Weights of a small mixture-of-experts language model, trained from scratch on English Wikipedia.
Size: width 192, 36.6M parameters.
Experts: 40 experts in each of 10 layers, 96 SwiGLU neurons an expert, 3 picks a token, a softmax router, a shared expert of 128 neurons.
Training: a variant of Muon for the experts, 239M tokens.
Below are experts of layer 5 (counted from 0) of a mixture-of-experts language model. Rows are named gate (a neuron's input weights, with its number), up (a neuron's input weights, with its number) and show model dimensions 0-191. Each number is 128 + 32 x the weight over its row's rms, rounded and kept within 0 to 255. Numbers have three digits each.
Before each expert's rows: a language model's description of what the expert responds to. This comes from a sample of Wikipedia text that the model never trained on.

# expert 0
What it handles: Clause-boundary connectives
gate0:131077150099122073141116112150163125159126144155193133119104112191157113093181086089107132095121126041164068126148071186154142070087162148143165147154093111167109182132109090052133123167089214145161139146115162151190154144133147133104164178114160095148116115110121108124160168075139151138102134119139146110179096127119150116116131086124143112116215145121051094119112143121079068138116146152187142132160045111134088101099160141135181184162177121110140097143129111108129084124114075180093122106109075059132138120131107125188136108138124146169104143144092143140107146137139090138
up0:105107105087149125178149071093136109143158110169148102097068088076160097168144142142102109093123165199113152103147149126131123093140161147114157146149133084147161106119113112150179155119153104170131132139097171121075137128122087149116168087107120120094148121125088130178112172091156096150157136095117115066131126148100128089124202120111149125117152176042165086088123080104177171078153106153184077148131104102078085077106158100144083201084103140129169098148162186151123148107122122161128107122135167156139046173120112091208071121174089166094135160080188153139151105132117145127
gate1:099140154108176116183091139121133141107088159096177132159142091124146114139165181115136110120089150074082114087053123094171149132134187137068163088142080178119133134109101112152099105118124157161131179119138115194144096091124101104147098137155139133105086082170088154083158134142079104120149120134141123159155111040105114115117131124135137083106133111102191132113142126184115155166097118122117139108121107145132140152132153095093136086131134144161112133133167153150154136132048143063173154161197108120153165111113074090118084156160097140071160142094130074184130245105183185192
up1:141100145116124132104147111137102085101069150220136102125051096180142117144123087114203155127117157084112187170141143078125114146112180106103246160151062157110182124163140189188093102135158107144120104110129201135127097104130111071142111145159136109101163182158162137130159153115136109157106142148135170127120106094105148126141131110184138115142106140159143095164161111109063142087090156071165212102125156143143094064121167147137113112188155136158147099093142130129101093176127182141146117094092106152111102111105126083123153116152120175070164130135152107107116083138097171138
gate2:134088131133088135083136100090143167113155100117158106129083216166126112155101076162152136137112075220162096100109140133186143194135152154132101119104088133123102116131221161090189167108112167106074183136134149139124154145109101090146110186132119178129146129105135136110156036076112117149130109135097118143180206109126142167122148116112133155139102143121086189137139153101125118171111107135184156101129077106162114149120190111137104086151120079112147134138131182165168154095077147146112126118113123107108183132179165172153095153077119127093113134098048091154068097140122165138
up2:127125094135089117144109136161096063098156149197142104110128139181126126072139160166129180139133120178148091129171190123072140203131172181116129137137140144104186104149067140173104100104104204111158161078132082131097136118147112111140192156128124092091098107161122181151143048118111109157076162106179156138209126130115163127113132137117162110091138113144129076137101150141125072118093136140120097177150081192133115107171135094127081093116085117115157148105121117124066152156134092162142128166075113136092126138162120086078110126159183148180125137096118189146055120110090182159
gate3:113128124112119126115145162122136100110142169152146143143129153119132111101182141092056170137126077107081176090088178139135093087142155121134165120117157153109115064159103077116104055123094160103118145113141126111182105120062056091158167137135142176124122116117080089125156131027088119130131159142140150117127116089143125089127071141088095069167129140097142082126180122122151144150138081068147125134167086140139177153113085180099142143116131081092117215054120073186140171117112121144108084175143149112092125134116118149166128163160184042079156130127111151107174115091128093166
up3:077173123121124093207080161117088138105070155170108129052146123096111110094113138117110157068175094141116164123136163113159197130089115145157132108171077116179170125175098077121153099140097058125147167099122168129076134137125171075165134097111148156158160146106109116156169140129086098119129169118098059140132139115159114131179157114139043119097137109105104184126101084094112184156065181140124126134124129159112142153106123112111121099111114126144094190114118116088125180144144128127145181134126125185113151168134070079160113104044125142129041178109105112167160162109143088121
gate4:076182125074119118102123120129121152147184101123123202133194105057177120162123099095134120166129141118106092120184107109141101138131091106101144080058164156118167134146130117125130165124125088158101136121136115128165128129102106095123144103143118118106135115160232089149120125165152056121091148107084111153131149066099114165117115126181072187105104133088149115121149071153138051197152089065122077165164129091130160113176079119073120142116123097093149154129142169177140094131169134157108103120158147182183115154122142127185157143195116077113094126051163080135111150113122118125
up4:090094139098150209155071190106124111158047142151120177087087065113106130059161154159113090121103095115141157185118095144139141157122139105193170150136136145070094136116110128177132113125107127092143141085108155131082142145150123108116117133097114098173163093169111127154153152129109167125128105063097157121189218142138130076123149120119146106137150133235150129125157155083183128098082095137101169079107158133131102085121122156149099119127144129112098090178179160077120170186118127099129171175112141133162189146091093100123119178112140136129137108166161165129122116153058149180
gate5:174145123108151144109180125123138137119131071163116152087187110178103119138119108110108063105138145114090103116138108107145137094152155145122103104129136121124149129164162136129176135130148143080140180088171121166158101128177118148130093097059143165095110124104133127136087119111055105191112204150100150099100165127125111049101073114145185068060186102086193074132165170127100137173144145149059184194101126103170167123151172116057118115149169093133041146092137096121125158138107135145195195123150113142152090105106102143149106131148159149108156106079118098125095140155124128095
up5:154137107164152130183139161124089124157186124118129085149076093095139099154136132164096139170129140113170121121068157098134112117127116102146135169074160139118143155120089068141160131121170085069124024130101120174140082174155128177165117162073141163137118112082064107159085103135135086112045152128138152145162126153107153107160115100109077154143090138186117111129101167112117103107081094110106107129092134126094102137101064135191149153115073103120116183184160078143117162146174125158132053180154149082142089090143120141121140120081099176114110133174217144067107119126144123151
gate6:131108165165100105123099126165155121077116113135153144109135127126147082157101152127110139154098085139166135118158117089162106137120131118182128072115049113074140134148105133144128157160119095136167158159120124207143126197156144135145141107123089163183147100096163183116141148110120113131093137137077142105104112215134123114144153108199133115137100127117118051104142096108081128096133121062199198143068119129136176138147188146128116109134127112150064089126109094085118097165154129152147097071141148101134130106112082113188187131095138154102119062100172049099120108195086217164
up6:202166150151131109106105118213154150115129096118133096141107078128113159152122181177140124125142049137115125125125136136179225145153087102119123104091108138116107095109118102114092128150111064169113209081179078157114079172240066099135181171124050116133125165158155159149124099116104090082112103154163122135124143153109106163168147155114133167137139102141119103141132156109127151162134110156131196156087125101096131169113118112156102107145113120091121096147172117114140147052128177165083120134139194049170184118094092154151136142158121107132147091098142100131128137109141160128
gate7:174116154082150082096103111112129097080173150041171148153135093110154125061130134096119115136093157103151164136167165149123148126124109172131170093133137128099118104160133105125078120118135103085182097124165126136179132119096202122138152134111168092191086063134115084145144124120158176141192149119105155120101091106128081087112098160100120146059055180148128069121121136154120096102115085085162184067125086143136126128156112127163144168102124133090114104153128081148080178125166152117096123104150111154109158178098074123161114136190126220116056113140098101112202094154120116122
up7:082095142095143121140176180072127108198165098116144190152100087117107116233117099158131137125127145112161107114177107140155164117136142115141109138132117158058094099133151058073142149122126129145098062128104115183131135104183154054110201155154146143145147122074150131133089125102141143132186172117100112173107103097199056143126126154094141105141112128181114115139138101155139145151065152119184177061134150121173135139105127159133129166102130142096133098138101097135088139159144177131106156162131048161142160129144154163102145173153185158189164172113175150130178126102135144093
gate8:152081069112090080114070184170167116113134122085090104141102142128119143127165143106127110134110108157115094096089131127152114083160126124139125176041160119182098107128099164137135120180147105197135087105085169129112118141119112157183176099126134213112144125118042135114074197165144202130100144165133120138178150155142125101151128135118148097134180154085162092171138142144181145166135094112149123133095171117091129154180128081131157176145121106113072169225114085130166161133095111147123092121182164109077116122180082057131133132106112128102110127159096101147142164175148112121
up8:123114115176182116100120114121102126100177110102091218143136118151076176171095065082161179153107125149182133150139098167180102139102103159141119105053107151152090113132176123150170111082127066130126109108148112044082132110145127103159083098167132099117104150133135125140139178119153178096079090092112134129119160142076135114109110160149143127106105122129157208162100111108090150203117139110124141099188091124101168131105104189126145127132219117136130075109171081162142115072143146058100143112092114125156132099132165126109093171150146086111080126128105098170153063067136123137
gate9:092071119147168112148091086126131116115107130138107096095081139147150137135183057121090162195060198091104129135147136171167081172117140130197079189136165088120083107092065093158174125173126158144136080107173156171169114165120144161126159105116129101122113079099096128131158107138095062130143090117092155137092144177097114166088116091112136117152172139178135100120130130117153095146153154124119190122164101089163148165176105089176165093127131094100158125221103095135096098121167090100148096138166085125104100123112126124095128127137082099073145060139089135181090116159161105124
up9:157138111065114167122170095174132095161185086063101185172127077128144168139050117086110168114150198107098100124144132096123155080107191157119118156167132076137106118086132173115153142141118119117115114076106149111107142111140093134143113160178097104152081129121189193067113192110199181182155141071075098100185145134070085135048110100136180146148157166184097076110172157149106138152085086100134126161136100103094168128114136153166168144116163104149137085115166157116161107104154134100129116073131127134173121157143116174115134149116120105168128141098120150117110150135154146119
gate10:169102093175178122111153111127154134109137138121161172124162081135106137086138147149128129090146136083157110157154143162203123126158181133177128111227112118102142133152115103101153097135100131139127065140102103163155104175137127122155080150181124140143137158133138195141201167145110156109110105150163111056101169153127223091083082190129149109118131124130191144196137152188173134132117148115125123115131103130112145139151056159112099101142136175091149099164123117077186090103130138095089157135104073144135056101177126084058123110109188141077166100132135147086114148076134122155
up10:060147126087135158124146141096135146183088107170085109142122150086134094202154155156149133130166191151118084159151147082083144174136121108112145129133155094114150108103128116164096099107116123109100170187150134142136162109112128125039104149100110072133089118210114137127083145109095103104188136112067111185179145049163068167091152146168170142074144191071097128130125168143131101114133142133132214133095110087163125132162121105146151072125092141128122129098161130143193153124120149186148109121118098117149171174182108139137161114127107182182097203129142137132079127135089153118

# expert 6
What it handles: Place name heads
gate0:130132143041175123118082094104136152129127126108156074170135130123088128137158168087145122111125164142129160113170112118189131178106105088132127153090117154085107134107137135171054107160094127168088089142180091145134145136106111133085166159112119143189067148155138101082097146112156049119187193159173041032136189157114090087136148083105117110142120111113123118146135158136147094161158113122126172186165124175094158104158186086195136132053098162105173137119159130136114110154110199136156082132077115122150137115123099141168116129186091143134117133111101167159119131115159128107
up0:152109070198103149180126145171102120106108131136134084132099156124136117112064145147132120100118147126107164126106105079073138186145082186155156208128107152085079133121101107091150098073132164097153145068118092148168101103130108107202131174130101124142144089122111123129190185117146140119152139077118092163128098111077146098099130105141122096129101110097110091071202075140095158174198134093135115144126168154138080173177109123134115203215127166115095178134140099095109126195122089100142103164143099130104107123138094066124124173140186108129092138175143135131152125184141096122
gate1:159143085142180110135169120091131165123088135174149183114120135124108101120126159145182177123111094157150133188134122140149064131106142166128093123091106128013165119149193171091164134118091083145152152126152126102115150119193142167145144086092095116134110108150114151149142097174131077141098096110142179108141143164149143066129100152148157196135146131100156112134155088151183129109140123180154183094106113086155155130085057068070125140135065106099096119096142097092108144136163167121078137095136070125190133156122168141149091167155109134157099137136150134182134166131055132213
up1:126164120177118102081160143085159124199136136156106123141150106149161172118115108129157107116111103147138161158141130072148160152150165106108187135119100110121122104194164086122099063097155060141173146185153098109124198176111077118081117125131069164134146138178098050129107136158145110156131124118112118149181086114167189118124119077142184133106136120134153124164184139124096122110151092157111164157086126169141120062130111147102123217116046137093163150114063093081135144115140130122203159190104120134119078094133116204160135133088154120093149114088123118076140180120118107138
gate2:157175169021135112093140152134115118103186158135145154100118106093118149095191151147116126206106084129109167169084158120119115120086135121111072130164117115053191169113131120141104175116127181153179141134158112167133070161153121109142108131175124127161131076108156107158130090126135152159151108138142092099152091129079055124111100192130137123053137061106160086093149090120146165150105090123110130136156082131122085171107127120082161124165086168140114064079124077147111152167168150130082129162112118112090141122125137175128133168166152138173177170075125096137091170168090103173
up2:190134178091154161096121141128110117098157139105116178131150132125212137138169154162165126081176153132120108082128040092115149136096146092110137158101124105062077172093123123117201158199124125074147125145171171124094119100146094087150103150148096130132107094101150142159089082171145155187090154113130102125135100183127144110055120139122203133126146109116122096126203125148174098150120126132192172108093139097132152121077151127178120110137141090161132134153132167143049141125107098097091146109114092139106173081162142129102148103140161068140206171097155130135199089162120114132
gate3:124154174108078140144092158189130135164170113121155134126148090065114105125152127130100037122136160144140121139158170086141152097214141162133084097150097159124119077143162148188110163135173066151133098113118154155143102163092116134121130163173145109168063180171086103152139097160181139161148157146071106100135153121119152144131124086096111131196123125113175172163190119085149192187119115114126107164099173118141121176134194145106187117120084124140173093129123161171101213116108218153094149106106153101147161155086113145125128098092112110135076118123133143119125126113069085141
up3:131135164070109143133143101173163081160119117158121135093209148055123078117148102091118100121106162099148096147127131063129125089163127132082100118096136157129157113159059153211153193157152100140179074105128092154120127124125126164149112172131144099131128162077100087119105075157158131116146147079096145148139155152129099143101097124077066146120142122081156108151153127130119176170107106122102115105071181134138164102093160120073166066103099125096135128118165153092119140136122191076126148057107143061160174181083074158121128193143104167159145144085147099073122090141070146126
gate4:098105152109092118121132113164159123135117123180164143162102119127098178122146108117159160106043171104069121121108115105084112169090142186172124094136122151124072184130177110101091114120088142183150118136171067113142069111052141146164131119127135173149123121069146131147167143123139098140122082113149131094173113104177115099113109094132118149131092122152144117183171122136214141144135086150135101137219150124128069140066085107148112062094122102140118119138125098102126125152107051109106144162126110113182097113125104102122110176136169184160138142151138104146068068040100049096
up4:114122130118127122112098132176087121073191124195081111073084147097088117120073146125083081085119089125159132121176110128122109125125169110147127156128127082125174072135072127108118043178115095084131117105128156111139121132145152150085113077135107145098141112163143125129111166131112166126168146102084153138091074167126119095135161155090081159147100166095138136091158127074046125119120089159150180088092160042124146173145136128129152130157169184091132133149073124155158186126184169166110176176086129182116087170126155163110189100154140104127079158098106137086112189133111139074
gate5:038125139137080137183136139099131106161195135114114124060174113143120143147138136140124076088171128153143145157086122097136119126219120123161143115063117084161151155128193148160168181120175145155116152078168038121110131130159091133160113109115147115153129138155175175126091105044127096130147162101074168084125139124100120143094174122099143022167138131175193131202108133127122102146133130144166160121067093086128103127136087127133137122181087155083150136111133102148121155082140156105150138132084130121130120106109119135161100123146137072160128194094098109151142196139124103091
up5:106143127125133116169129149126145083136145120143103101083146117148165134111111123147085149084101170134165126161105163124128075127141098067175113140083109133133118137151145173129168214079125178190064164093078104086146169161199158155147100117111194138162124173129148155115099128134146110138131050091115168075082127138110129115108097160123092137101128100145102101149117138255154097121175104136159124089045156109124091108134100127133162156157144168103069127139181073087177138127114130163129101091161171142156096102071101120137136129132093111177162151163132090127074145124135117181
gate6:128090128100129109158122150154073130116147168116165119133141126089085098137176135070114107111058113123148126159117173112121117112103188160146064119151114121148092181190092148139054143109123163127134120180106104149133134136152123135171071093104125161112103125123081159143176131084100115111162095171092167090110181110053099169100160091170151103136092104098139158178134142135140114161090100130088119162158115201139131192150115109158107081108097145107154109100127144121144141114154202099124137069040151153126138068143095133077110142145157151081147083136082123194110126146108046047
up6:085115083169016103088164129166133108106158100108144154098140137179144150107148110103145132124122179134133058156178106063149160100072157135130142139152090110171122159107172139092151177146144123158141134081136085146126117098123114126111130075098111112155142134155172126115118141131069163222128160107069124103156124180132145088101188165075147075135149172129137163128157075114097067100146136133149130114130131158140157119149153132088100167122152085124176122185063131061130092179111174151111087165079091121127098143154144088191200144071120095169088117105137081100132135123125135120
gate7:132132129133158174112162093107125166136084092159183077057128164103143078130144124149135140153143110110194126151141131124155103127145151154100131098186119122101080138174134157095141085140128150143149102101119160115089128106132126127169079089125154138098117087214137174125148183141117177155080105176060156083129149184097141115133118106161189123169120079199086117101123152139131145113088123129061185100154137124139087117102163128057112091168121147156114056145143155150069182077115149114165124124106118198071141065076130147140159105159110082107116109102143094123164121202126188135
up7:121147099179106155157127076112102058119120083192104089139110070083112119090070129155066133189082128147136066136110180177131099125074133129125163164053055136107111136111111121065187124111127141120130096087109127151144185128154136079163136126120157141142100152107116178116106175137126147044131129163092164136137161110115090081124168085125151068125153099076117124114164124176100168181132081134088176173125115136127184119080102120122170200148087148113140124148173155131111093164162137098169069120142154124170123092091118166072137162117105147132134091116154133150090112122088134166
gate8:043134129061084113149149150120139139089150146107079223160089100208137137182142134121047078168097079151161121078118122145101150109084163184189117165145112145135117094100134169152135118153102131149136112117093112131120126126105181117113185089161118108143136074095216153133130107120111115122141138092162101091106128133152143146096194136120121119135115198128135208104128081178107130059113157120144107127121112104137132120085226121120154120102138136096119137112147107144175099148150115175105148148082154084153099119126127087085091126154120104164190115150162094125106079197106113148
up8:172139164154140121148101110085124081145122108230162154090150146073159124128153090127177161114133066155147137126090155108137169107145083137109128109158112116066151083111177141131117113150155132128108112164198047062156173138148126142136138139133108167120094183119144124140094121118140149184141141120048114134135161194079132104143118095178110115145104100154123100145170126173097105099182120129059081099140157147060158162118097125102121148102139161124103118080116085083124116041142131115187156125148122099144120139142165195087147156031113147124158107183126142134131062119161115147
gate9:181178175098183141108130172099151131144137130172112094117114097141179123141097148167005148137163142151138134151097207128140089106128159137143153148159122162134171139126094179115149109138101156124137173110111146131061085120115181136103099158136155144153173131091108102112092107139107088083137139094121182088173111110103081132134151123145107108103111103120108072122212108169126076160108074123146121139109155087138116076226122108069128142135147153096073139131144085096169135106206122155114149174151111136123089167142068030115129115101148124111164144087115155126118127130179140174
up9:132138119148044160087100143167179112151121134104094100132170147101092179084106116114115143117129161085125113108141094139101158106078104088150201171137143118079175125158081132117112104144155123064146096120122080092201169140146105146117136078142111120137119107160145163106172196181106148131138143097106161158101130153134203132129139157164131132157225171082156092122094136183083134072124191078107108109154129208124139164107125128140109092165116140160110113129152172119107054118124123141106113132200111139161144205104218190093178139111119147147095123118114150141128137112129105135
gate10:158144184137201107107052142140137124123135182151140098143136117123161163080119183127135137106148092122144104165061181139155151110161150054100121140147064197116128174106114156117169095175177149104175105155165151119087133108128136101098128112124097152111098076071106158120125119155159064174105128140088138111057155148112122122133161098153121079086133100127173152129141125119100159160095124186135128120083088103137091153100138131108163164175108137025208141092113044125107141144156149126084094152132088111083145116094124123066118146123151121127101147108101074131153122178183071137
up10:112117099085142164128069102061112097125111209090090131103166135103148125096100125075124079119093118124156136161131131180153104113173165084102160146107177154130116132165161089152144145118086141100115131172124123130145181113097110178127137098163080112122115155114131136102122170170117136112097118142208107177148163098123148106075088067177134129151156126126159135179147113145183128092140152126106197118140189086104147052109104145100119129141106135096133127112162083091104120170095107125143162169080085125116163100152188083199123171146080078114147132230081133127140137161046123090

# expert 37
What it handles: Closing marks and years
gate5:105090150082136156130086127098160147156126091143101119137100084061160143096138166171097128075139141125109152074141152142151111117171155088125083135178118137095124146111115153139162125133166176110205177116084163136104152120112177131081146095098082070110152162082065075107102087132110107204193158178167203162090147163101158074100122128078177119117144117103123111152103149155152092100120128187128132139175057142135174159137136103080151066132137149160158124124081145117181082133078123133156113136108123122171088194124084155105138145124144127077205167089113122132117100097099108111
up5:078149127130123108146127114137146157097118113135077127138160118105092104120116178119144174150144111115230067117145117121142118166128147139125116069116093098157159100197118131145164095122112093097136100135100170204178073101145156151099134110128104114159102105119156114144181092158136142193091175155082102089187103154120103099145183141121184150094112182085137140137107157095160182106100162140121129155187118174064141099076110075157067135128134207124134129142145094134121043076174099134157155157111159110108157104145133105110101134113166091056108104180111151124130203105076133148
gate6:113151168122122093130077133098109155099133126169148171112171162187082123143131101141135107098115129173150131071115111143135125133095124120128104153124130094111133170166089146129205164099158094150167118099197146161110102125109155180093142083154135169154100164102091116119115063109163093145133125149108096151137129183174152149150163174146128097073160073091171169087201185094100131149104116138093102127121159125181086149142131085167167120181179175181123128111135074163119114105128213115085144102125112185122182060157080112169132170097166143100152210126176086128133077108144125130
up6:200147100104123109093141133109109121130127135098106110127143108160175142135095138120142112136096174147108117118106153110140144138154078105150147174145206151139072167136133120157107117080121113076156176165214131100136128080108181149117156186162116123150146152122112166117131174118131111103138046110176159104146127082122161167098093158187123109169228141152120114145138103098115088091141044080140115104104149099149152111142128052137106159089111089112105118136124133148153149071216129163111141163166124170165107083134144063073128078114095153142161137086066160083100191146130146091
gate7:158083168089140176097157139186095151129177126101111142139162131145052163110100167119152129135165146097077135134144134126157133153127152174101142145086146119120074122129148110116093114169088099107156143140110198104134100158100123141106130108151141170121074182134097193124206079109122133158157103139142159094125149079138097170201144158161101104118170110087122095139187188124139102136100172141147118094093112185113129107081106161157098159136130046101085132192114116103136120157190174128064061134097197157127129074137125164131109185139130122125138142113114066179052134101108131082
up7:159097123118099094152123169131100106059089164146141183159122031142169121101137137146116142126153149122136166155182172062154068158166135130200096158084125096108154083165159156165140159108088056195110135127148109176152095113083158124080107146084132123135110203120184109139179108161155140088126100116135069139100099131129069141152095153138136116138163158148164118155125126202153120148162096118120096132140148165112068109104085089123090145088132099129136121115087110170082151198115157096037103157085144099150130142102148162163117113138126125115096197156145128106173151162141105099
gate8:133119115109154116114153083109154108169160162094175135129143130160140131176167053099137143078159133066141165155100192164118124116167132174123131129090102166159071130151183110144061135105133124150129179138156095156069125136122149148118051085109146157170158079038152122202143093126089128169147168141154136144136168095119115111170142134187144134171108111101106132083122183093113066151130115189131146128137145148079115193149137126111101102126130117067158110210112098148175143151134138118110089137120112122102107117084181104190088120129125109073109139196162077139098120098140075173
up8:139061108147135122129109107175094128215100132122083114127141115089116160115082209172067146136102147155112131067183060128149136130115149148093133122108167149087176170074139139039112102140126125093109118145143134110130103176150112124129087190221140115159111154208142126114118081138146106129147132153103110103147137117116125134143055162147097091120163074116115139128122138147137129106150206155157123136149112095162202154074153140177204144091164160224139141101141174139113127109122104147170148109138124114147087119132104086107162114122075168169122107110169157121163141160087154122
gate9:201152136116104108112139148176108166082139200156144161121141096113088104132086081105101145128102115079148101169142144158155156172190137105132184104147113144153166115149152163184129088114098104123139095140113147091068151145083138140168163095130145077189136093130127101149142142143158094095190122214109141101161144188107146121157109112085080153171134076102148122070170110119104098164118133147106095119148166165130067141096063106149130082153110153137132148084102123117058149037164148116137131070147083112102118088185114109025115148168084121114130161172120137114125133131117115159
up9:101095161080107193114110089138122153122143109117178136130115100099107138174121075141106119127136160184072132090086128144090106112198094194105127148127130080097144066113144112180124084057157098140147127090160079118108130131150117108091169162090078181179071130124112113087126094137141160111096131173128090162147127132069127120112132093090100112166139126117138088098166074114085109160128102123103036152141150202113151128115136111115100127180082106081170116159084092166111166065166129114088131133115114110178160155190135159172101144102151189106152179111127155142139129166137049160
gate10:165130136143147101170092135121155114141112167157100171130164164163101128127086112136124157154091129207181120180168097129187095082023092103111107132108117101105132183143135117065117109167132128097136132132096130113127100148101140135113130115111133112073131147151048126139168143182087092173090123171161099124087092119072126135151125118103169141168166133085091131150187147111143136124143101120158154154139099108081214103132184089145188130130142183077150147146112113137154180143127162094115170120133089152155068086155128190087138168146143121093108218082097187134117093089122084104
up10:125133145038141086153125082147107146145041215159183123132157090150131174098121099095194149160122081115095136138138111104196134106098170112073074169142118102085175093124142089096077061074167151146131136167125154175127131115113159171151141133104142151115152125141109039117131123122138101105143136124093183157167139133114173092128109140151137105088150128211126067168178157142114120140132147131078160084078112166147102158045097115131143114140160140118139151136129145071110137129125132155172182131119091112070150122164167123133121101103178108082138158155153065131165169126119132106
gate11:178140152172160173102135113140123039141106124118133142142094132132111140094099107126121145092097095129093093165177091192072118145164102120132090127196139109133100124159156194069125170158143136142174109150109137130097112213187144138121083130148122166091099166076109066179076115126139150123190177130130108077138113131129058148169099149163123072152117106108166115180150176134136152096140080072102077162147124103091128096138178152095193123084129155158124104158191160128095125133117215070163135112137092157168156157155115138131153158130126093165129165120105129139097089160093141104
up11:133086075189129101120097107174164065158117189148084111136154138082124096173129155116121127120085152126076188100103108116137151164143085025139168141217105161082144108098142102109106155164181161092091130139161113152118158158077188134104127111131111160138141084123077132166091129161113155137151073142113178153121131103127145097139094081157142069110125089146150103200106113114132170123151119106152099117119132114149130089140143139156147161068190106127095113182134094157123096057125091129115144097117144165127134089118133133108091150175181209143149085119120105123191105080072098097
gate12:135140158140133166125186188192142147077125086106161177129131103207143150115136089078084072100110166104093175140163133147113104104161151163177146114080119151136140136149114076098167144141135172117117184082138078142149113151128085122141125160097097167120178076085174138076158145145130148175077080082089131169068100130080094144177121094128081206116130134173191123138120135132117095093159124094119138091069124146103129130066123087101096123107115132074143091126129061158163110143156114139124080067078132161163109111128176140145105111141172128096186138140175138156079137173155120114
up12:170148136059111125116104073141123115198092086152121103143076101050089110162151066167101135122130108097084103166119120078148166079147153136088143116126145129164107096103121141110138103145123146113086116207130121144134078078135195111152099099130133185115088116162160090117099115129127163126105164134179127166144153117116160136120175126142189114141128185173107115097145156146153192073090132176104129135114170040130164125114133169159106083085125155174132150049082144129105171082092149080139145196166117109114110097163150131092075100170133078158107164157118142076096162095130149122
gate13:111056181137154132137104132149130105129144131088091081155093119165163129113087070114110154116174123135115088108111124156145152183119175147122101105092117165143137177101076135182105101115088123142197188134119165150087093104170074147144075125086153074132129142114146150119115111081115179135169154187153138146153185123123133039099225136118158100113119185130087142155176121095175132151098146117149144119127070155196091132109168194139079126122138121081150111113116102166143159098083107092106085116130142099097144087188135060135139123165105177072172117069113135155130156154105109120
up13:121114136163153194097160124112135097116142123146084149084145125081146071136151137092139077104133146092213059126124138152113119137152097144096124120116126094122109193178138119124110139181135164091145135108149149133114091035131138104175119144108154164095144105178110106108096137128129104141161145119132123115132093121149124147052139165128170166133095177109119173184108131149099117127117128083110135174162137106086196192162159133136125127091143183146178181115074155104093092093100137100186156164165189139124115114004185089151141111138092067097155177127156088131133077157091139130
gate14:115118072178111141060105164086116163168146139098092103122154029078131129111127171095129135158090148114111137146155139112161088122143147165094126133113116096128122108137129201114058183071125117142149083090158146135085140167119168130142151191164136135100097172116106161042118136143167123204171113126193085149134129124127229160137162113165150103139176128156153100145100140087144179092106118174165126161162133111125086115117130152116138091149122074124126112127108121156149113159176172127126193103123111100139164081099058109126050154147152138098066071123141119087116127139127163151
up14:130153154088145098115191042116111127119105068147124105123132141179181163117127123129126140146168028123114156099140182116063149207134162072121120142158150104159113115118107098146116044166108109153095159130103120155129128098129161164141141115114154093132162089139060083149150115140085062101108114150165148124123092125164140159117117160172109173182083147106117123098160075118209088074154121099121108132139097137077191150144134134130150139105165173142124140138165127077099155043118128127141110084076173107137072145101161085137135101111131141191177113182155123146150154156087134108
gate15:139148117113091075109139110134120100139133152072147137139165143081077154107151177100097109150101167136114133178158163099093151136169094183141131096105173161103140153135097143175094169091152127136080152164153114179075125086147113093103164126068100118148136071128130100088120159142067157051206175147133131066137122106104153081203109146131109113122096067112119102133094101142132140153059126107058147167152115179086164150156101087126140155110175098113152151069131114114098147163130098133108118173121075078114102140088134123126128147130158199157106107162074142119116204089060116170
up15:128138118132118067084206167156151135094110142166170115131164196101129128148153135139104082157184083123153146181157082114108128147094134153060189091095095154140117176165108109122154137123128082176151123078172096142078044094133122121129138096141158135128099155146102197118086130142146122106121116132141118099154148104150121104141132154219158126092138102100144108145164072103103163093090119131085115081124114133144093138083135120093187148163089128137166130079115130097109073141131164125123098164112112113148155132156101078137153121146099107075197028105082052154180159119137139068